python train.py --n_layer=10 --d_model=128 --n_experts=24 --experts_per_token=4 --d_expert=64 --d_shared_expert=64 --activation="swiglu" --moe_layers=[2, 3, 4, 5, 6, 7, 8, 9] --router_score="softmax" --normalize_top_k=true --routed_scale=1.0 --balance_loss=0.007 --balance_bias=false --router_noise=0.3 --router_cosine_scale=20.0 --init_std_router=0.0368 --lr_router=0.000916 --n_head=4 --n_kv_head=1 --head_dim=32 --vocab_size=2048 --norm="rmsnorm" --norm_place="pre" --norm_eps=1e-05 --positions="rope" --rope_base=10000.0 --rope_fraction=1.0 --qk_norm=true --attn_scale=0.177 --tie_embeddings=false --parallel_block=true --init="normal" --init_std_qkv=0.0424 --init_std_o=0.0527 --init_std_up=0.0607 --init_std_down=0.0607 --optimizer="muon_variant" --lr=0.00599 --beta1=0.95 --weight_decay=0.0 --lr_head=0.00648 --warmup_steps=50 --schedule="wsd" --decay_fraction=1.0 --decay_shape="sqrt" --final_lr_fraction=0.0 --batch_tokens=[16384, 32768, 49152] --seq_len=768 --doc_mask=true --train_tokens=218000000 --steps=7423 --dataset="wikipedia_en"
Below are experts of layer 6 (counted from 0) of a mixture-of-experts language model. Rows are named router (the router's row for the expert), gate (a neuron's input weights, with its number), up (a neuron's input weights, with its number), down (a neuron's output weights, with its number) and show model dimensions 0-127. Each number is 128 + 32 x the weight over its row's rms, rounded and kept within 0 to 255.
After each expert's rows: "mostly gets" lists some tokens that are sent to it at least half of the time. This comes from a sample of Wikipedia text that the model never trained on.

# expert 8
router [140 135  61 159 133 140 164 173 127 168 104 139 141  95  87 105 101 174 119 175 180 120 136  91  90 116  46 128 119  99 167 185 119 153 159 175 141 127  71 142 223  96  92 131  87 177 133 143 108 120 139 154 183 144  95 137 131 140 103 153 157  99 146 194 156 129 145 131 102  90  86 209  68  97 125 156 155 137 125 101 100  99 147  62 107 115 109 133 100 112 137 150 109  92 122 112  95  78 143 165 162 121 167 145 145 135 106  93 105 130 189 100  87 173 145 156 118 124 152 129 145  93 138 129  94 103 179 137]
gate4 [140 134 103 142 101 133 115 165 103 114 131 150 119 162 135 112 105 141 113 149 166 164 118 140 148 173 126 130  84 153  95  99  78 145  85 115 117 192 145 122 164 120  75 149 142  64  98 133 154 143 124 106 119 116 170 128  84  65 163 172 106  97 104  52 161 140 154 112 100 147 131 192 174 125  91 156 142  42 132 123 143 103 150  96  82 144 155 155 136 150  87 112 127 122 124 107 144 119 116 193 138 194  93  62 196 136 219 150 101 130 106 125 124 185 127  91 107  88 110 151 155  80 125 119 158 160 174  91]
up4 [118 143 106 139 139 165 112 121 147  94 133 103 147 194 114 130 105 111  52  91 150 114 142 161 141 192 149 144 135  75 142 142 173 152 183  95 129 196 135  98 162  96 154 129  69 157  91 123 111 119 169 126 141  87 122 207 131 177  89 124  57 119  98 148  83  72 126 137 153 141 121 101  83  62 143 181 117  98 139 175 104  74 175 163 142 145  87 152 141 100 169 106 118 170 103 175 146 134 137 186 108 106 135 149 135 137  88 130 135  64 129 140  80 154 134 135 169  89 118 124 130 127 182  88 160 102 101 114]
down4 [ 94 110 127  98 169  96 171 163 174 171 195 162 148 109 117 144 165 156 102 115 141 181  99  95 105 101  55 138 127 111  65 135 113 110  91 139  87 168 134 148 147 162 110 131 139 143 133 185 126 118 120 103 106 105 155 100 106 101 173 197 137 136 132 123 169 201 142 175 109 116  77 213 180 143 167 117 153 101 145 117 172 154 127 115 117 121 100 150 134 123 152 147 133 100 119  78 101 138 169 107 142 198 215 168 120  73 154 152 114 154 117 138  65 112 108 122 136 155 115 110 103 144 109 167 138 192 125 112]
mostly gets: " (", " (19", " (1", "u", " att", " rec"

# expert 1
router [104  88 194  99 109  72 147 110 111 122 142  71 125 142 128  57 126 107 134 126 149  77 121 147 170  77 118  98  89 166  71 126 104 142 124  98  94 150 124 139 136 108 141 167 214 126 100 131 107 171  77 152 122 135  72 118  67 179 105  77 121 149  91 117 161 105 174 165 164 136 118  89 108 142  60  96 156 103 167 177 118  78 131 159 149 128 117 143 174 174  98 138  90 122 135 134  85 136 114 140 155 125 111 156  93 149 110 124 121 116 141 168  88 154 153  97 119  73 184  93 163 104 168 126  94 159  57 130]
gate4 [122 144 140  69 134  62 169  98  63 132 136 173 145 160 106  77 116  83 116 110 185 117 107 154 166 123 110 121  77 115 118 105  72 111 178 132 126 142  57 133 153 140 128 108 183 148 148  72 103  94 134  82 137  85 106 136 176 114  81  92  70 141 159  95 129  84 133  74  76 122 102 149  92 117 131 117 147  78  88 168 184 136 149 162  95 143 110 113 165 134 136 143 122 132  92 104 136 128 116  91 102 159 112 161 141 117  90 101 101 201  95 180 114 159 108 103 142 164  97 118 125  79  57 119 108  81 100 107]
up4 [173 134  96 162 128  82 154 139 113  81 155 108 148 208  94 114 126 138 108 148 126 116 101 164  58 150  91 145 126 164 122 138 121 149  92  95 110  68 133  98  95 106 117  89 120 140 144 118 131 161 107  86 177 173 197 110 163 195 156 102 139 131 128 141 175 139  93 140 122 187 135 134  90 178 156 181  58 138 129  72 122 180 122 171 170 156 118 117 116 132 126 113 165 143 138 110 101 110 124 118 146 170 164 174  92 167 138 131 147 129 148  78  59 194  95 115 121 112 122  85 110 151 139 111 152 165 171  54]
down4 [117  72 128 100  51 153 110 119 140 146  96  93 135 107 118  82 110 109 161  86 113 101 117  94 110  73 104 163  83  80 152 119 128 131 147 153 150 145 123 118  49  90  74 216 161 146 162 103  75 121  99 114 127 127 191 143 172 115 125 138 130 123 131 155 150 124 153 161 118 124 132 136 190  74 138 178 176 152  90 160 112 167 109 149 138 114 127 106 178 132 160 197  93 127 123 145 142 119  77 137 129 136 176 125  73  72 104 122 109 168 127 147 100 121 181 137 198 120 198 150 153 161 160 110 103  95 130 108]
mostly gets: " his", " her", " km", " cre", " their", "–19"

# expert 20
router [106 121 129 130  85 125 183 110 194 154 189 100 154 133 149 175 118 144 133 138  89 105  53 127 116 111 135 118 168 154 121 124 153 174 147 146 186 164 150 125 128 135  74 139 151  99 138 113 101 120  97 212 180  91 113 169 182 115 145 137 129 156 187 122 144 181 103 102  93  74  90  78 108 101 112 163 163 133 139 122 138 125  93 141  90 174  94 140 119 165 126  95 111 118 137  87 112  95  99 174 121 130 185  96 125 126 181 130 102 144  73 126 130 133 198 106 147 151 120  96  94 117 108 206  62 103 118  78]
gate5 [ 75 123 121 111 110  70 132  93 138  99 169  72 143 163  89  77 100 118 126  87 148 117 161 135 169  94 191 116 113 204 164 100 152  96 138 105 112 186  82  97 188 117 124 119 124  91 134 116 154 135 111 141 114 139 118 180 155  97 102 176 134 159 162 139  86 155 125 134  72 113 163 160 171  62 150 128 169 136 115 148 106 187 121 162 158 138  98 143 102 136 101 156 135  91 151 159 142  65 102 122 147 123 140  59 166 125 186 134 148 145  91 163 151  73 112 106  85  78 120 162 121 118  68 114 131 174  80 145]
up5 [111 143 145 133 120 180 185  70 125 103 149 145 137  93 155 162  85 103 157  82 128 125 121  89 180 122 150  51 219 113 150 113 153 199 106 105 187 154 143 104 119 113 125  59 170 146 109 132 167 101 145 153 154 173 147 143 124 126 130 118 117  76 128 101 120 118 207 125  84 110 126  87 145 136 166 138 136 135 102 182 116 141  66 147 109 122 122 121 119  97  90 168 117 154 160 137 127  79 154 140  50 151 172 183 138 137 107 158 121 104 128  81  99 143  92 139 127 116  69 145 114 106 136 100  79 118 200 121]
down5 [149 114 107 109 153 159 135 115  81 138 137 105 137 156 150 136 118 115 171 126  92 126  95 122 105 121 107 150 167  86 143 130 121 143 125 112 132 112  84 142  99  50  87 168 139 105  65 136 103  95 140 132 121 158 197  93 174  94 193  78 157 186 142  74 151  90 106 162 120 135 176 112 121 129 102 126 125 181 148  86 116  83 139 144  67 115 106 175  92 108 144 112 198 134  88 122  81 117 128 114  66 158 109 125 148 109  96 115 231 175 149 137 127 148 130 112 147 166 156 138  69  99  77 184 113 130 187 121]
mostly gets: " st", " he", " ne", " se", " St", " le"

# expert 11
router [166 102 107 125 161  95 149 165 123 138 125 132 153 145 106 100 120 136  93  36 191 117 135 112 104 160 125 141 173 111 157 148 136 152 114 145 140 122  90 121 171 150 190 107 113 119 183 170 118  97 117 148 129 143 160 128 146 116 113 102 142 111 140 149 206 167 127 149 180  97 109 177 124 105 162  84 135  43 136  82 160  96 134 195  82 121 191 113 103 144 141 143 148  90 146  94 179 168 156 125  80 144 171 107  67 117 142 133 133 171 157 134 139  83  75  72 117 110 125 166 120 144  79 161  62  82 152 111]
gate5 [104 134 142 144  91  97 103  95 129 131 120 155 150 137 105 156 106 156  94 122  79 169 167 150 131 111 132 115  78  83 112  94 125 129 149 122 109 117 175 116 156  53  78 123 141 120  98 103 110  79 118 139 173 132 112 151  80 183 132  85 116 161 201 144 148 121 135 114  95 128 114 165 134 102 157 141 137 178  98  32 147 116 157 133 126  94 122 150 165 152 163 184 133 155 187  33 146 139 128 173 121 135 185 189  84 100 140 101 139 104 145 119 114 124 148 112 184 168  72 170  82 125 141  70 175 165 120 121]
up5 [176 188 137  87 184 142 175  98  87 111 156 114 103 156 143 109 191 126 106  99  72 109  80 140 129 139  88 139  99 141 129 154 160  78 149 112 116 161 149 110 108  89 110 206 144 122  99 160 170 148 121 147 172 150 133 140  91 103  59 126  56 136  99 115 164  71  68 126 168 119  77 154 133  80  96 149 156 138 113 130 181 146 124 173 138  75 156 130 124 149 102 147 115 112 159  87 130  94  89 136 178 140 166 140 108 124  96 118 140 127 109 124 111 119 174  33 103 127 157 136 107  97 103 124  51 146 121 145]
down5 [ 83 119 136  98 110 132 150 139 117 111 135  74 100 127 193 113 108 132 128 109  76  91 140  77 108 189 152 126  98 159 125 113 123 133  82 153 169  92 175 154 169 152 164  66 144 166 124 147 139  77  67 149 122 122 126 155 222 118 140 164 124 162 143 116  98  97 173 138 123 117 130  85 128  96 179 171 160 151  77 154 132 121 119 128 144  87 110 145 142 128 100  75  89 147 143  95 139  99 106 191 189  60 114  83 117 133  92 113  85  92 123 130  38 140 171 161 118 144 138  90 184 158 105  86 130 129 142 124]
mostly gets: " c", " b", " t", " f", " m", " T"

# expert 14
router [115  95 167 110  73  94 177 116 101 166 166 161 125 122 133 187 127 120 131 100 107  40 123  86 147 123 173 131  85 151 108 103 160 138  98  75 105  79 106 122 140  91 115  98  81 144  74 114 190 144 128  88 134 143 145 133 117 112 145  29 183 153 143 137 138 116  62 184 143 199 143 156 143 159 166 156 165 122 126 125 120 102 112 120 111 111 160 121  97  96 155 147  92  89 145  82 168 160 152  92 183  93 158 128 208 115 143 115 111 132 103 159 176 138 120 145 114  90 138 136  79 165 155 107 146 153 136 118]
gate4 [180 116 123 131 103 132 186 137 117 120 105 152 172 107 101 202 130 101 173  85  95 142 107 144 164 115  93 166 169 119 109  78 120 106 139 105 157  40  97 122 119 146 176 102 111 156 134 104 140 169 104 175 136 220 143  85 139  90 129 103 153 123 112  56 136 151 182 124  52 186 142 132 105 102 172 131 181 173 114 116 151 122 120 135 125 147 179 144 157 149 115 161 113 154  45 128 129 117 103  95 147 114 180 109 118 185 150 104 144 137 108 124 136 150 140  92 180  99 131 130 110 169 188 124 105 101 146 105]
up4 [160  91 127 108 159 101 143 159 134  98 109 110 140 138  90 183 123  98 113  84 101  89 156 117 173  96 151  87 130 118  99  42 174 106 111 132 104 113 179 127 132 163 110 124 117  58  97 167 132 161 117 144  69 126 102 121 105  94 135 127 135 102 131 200 137 190 150 104 106 126 129  98  83 191 137 118 122 132 114 145  87 134 166 162 131 165 110  98 143 123 194 185 196 150  80 119  96 150 128  92 108 142  83 115 182  99 146 154 188  95 138 132 120  89 108 116 142 130  61 188 104  60 117 106 166 168 151 107]
down4 [178 112 153 101 164 111 151  74 203  67 134 111 152  84 108 135  48  81 123 147 152 152 181 108  78 217  99 144 111 109  91 147 100 163 141 116 155 135 138  64 130 124 140  84 128 152 124 110 100 139 129 112 166 119  69 115 111 138 137  91 168 102 140  77 155 144 131 117 129 120 100 156 163 109 150  86 109  81 176 162 128 111 106 134 116 169 121 134 113 103 128 113  65  99 124 124 130 102 120 177 102 111 179 136 110 174 167 103 121 164 127  78  73  63 122 139 103 135 132 160 184 167 173  93  88 134 184 109]
mostly gets: "4", "9", "5", "8", "6", "ed"

# expert 21
router [127 159 151 114 120 196 109 129 108 162 171 141 194 119 138 137 120  85 185 197 154  90 150 160 187 124 130 225 147 162 130 113 139 117  83 155 147 142 146 161 176  80  99 121 100 104 123 104 123 127 134 138  98  77 145  89 145 124 155  62 101 101 157 180 151 127 150 113  88 100  85 135 104 161 162  92 117 114  83 162 118 133 131 134  87 161 164 139 120 114  82 151  99 114 123 129 154 217 120 101 131  63 107  97 136 190  82 147 152 138 108 142 167 117 125 169  99  94  87 116 153 110  94 105 178 162 101 166]
gate4 [ 82  62 126  47 116 153 171  86  58  92 131 140 167 140  83 121 159 137 117 136 189 108  69 106 144 120 188 101 152 124 143 106 148 125 116 152 108 112 203 153 114 168 132 156 105 123 230 163 132 110 159 121 139 116 170  96 140 146 163 111 202 132 108  93  98  91  60 153  79 154 122 140  90 107 159 131  85 148 111 144  92 162 127 115  67 138  73 100  98 115 108 110 163 101 148 103 152 100 117 130 165 158 113 126  84  98 133 115 127  94 149 159 138 145 120 134 119 115 121  95 126 167  89 139  66 156 105 156]
up4 [104  81  77  88 169 129 113 144 120 144  75 152 132 130 170  95 121 173 106 156 116 167 131 148 103 177 136 149  83  73 102 149 113 116 107  77 104  83 145 115 138 150 149  94 114 153 134 181 114 124 110  60 166 154  97 124 110 143 147 203 172  89  78 142 142 130 125  91 138 108 144 106 137 103  86 128 101  79 114 188 169 156 105 175  55 112 194 123 141 136 139 103 151 156 114 140 150 136 184 218 147 157 144 156 113 103 140  75 122 165  94  99 113 149 126 139 127  77 160  83  74 164 145 156 168 138 145  83]
down4 [139 122 133 151 136 149 117 106 153 105 197 151  88 107  83 119 110 150  95 119 105 128 140 153 125  86 181 126 182 176 141  69 140 129 131 135 123 125 129 179 113 165  76 109 164  91 162 119 184 160 146 176 122 157 110 137 146 122 150 121 100 105 116 143 113 132 133  62 191 166 148 139 142 159  90 142  94 131 111 101  45 127 112  78 162 173 133  92 129  99 137 175  98 176 216 135 111 104  86 143  67 131 105 185 136  98 119 125 112 131  71  66 170 136 138 114 109 139  81 188 143  99 170 141  87 100 107 184]
mostly gets: " is", " was", " were", " had", " are", " be"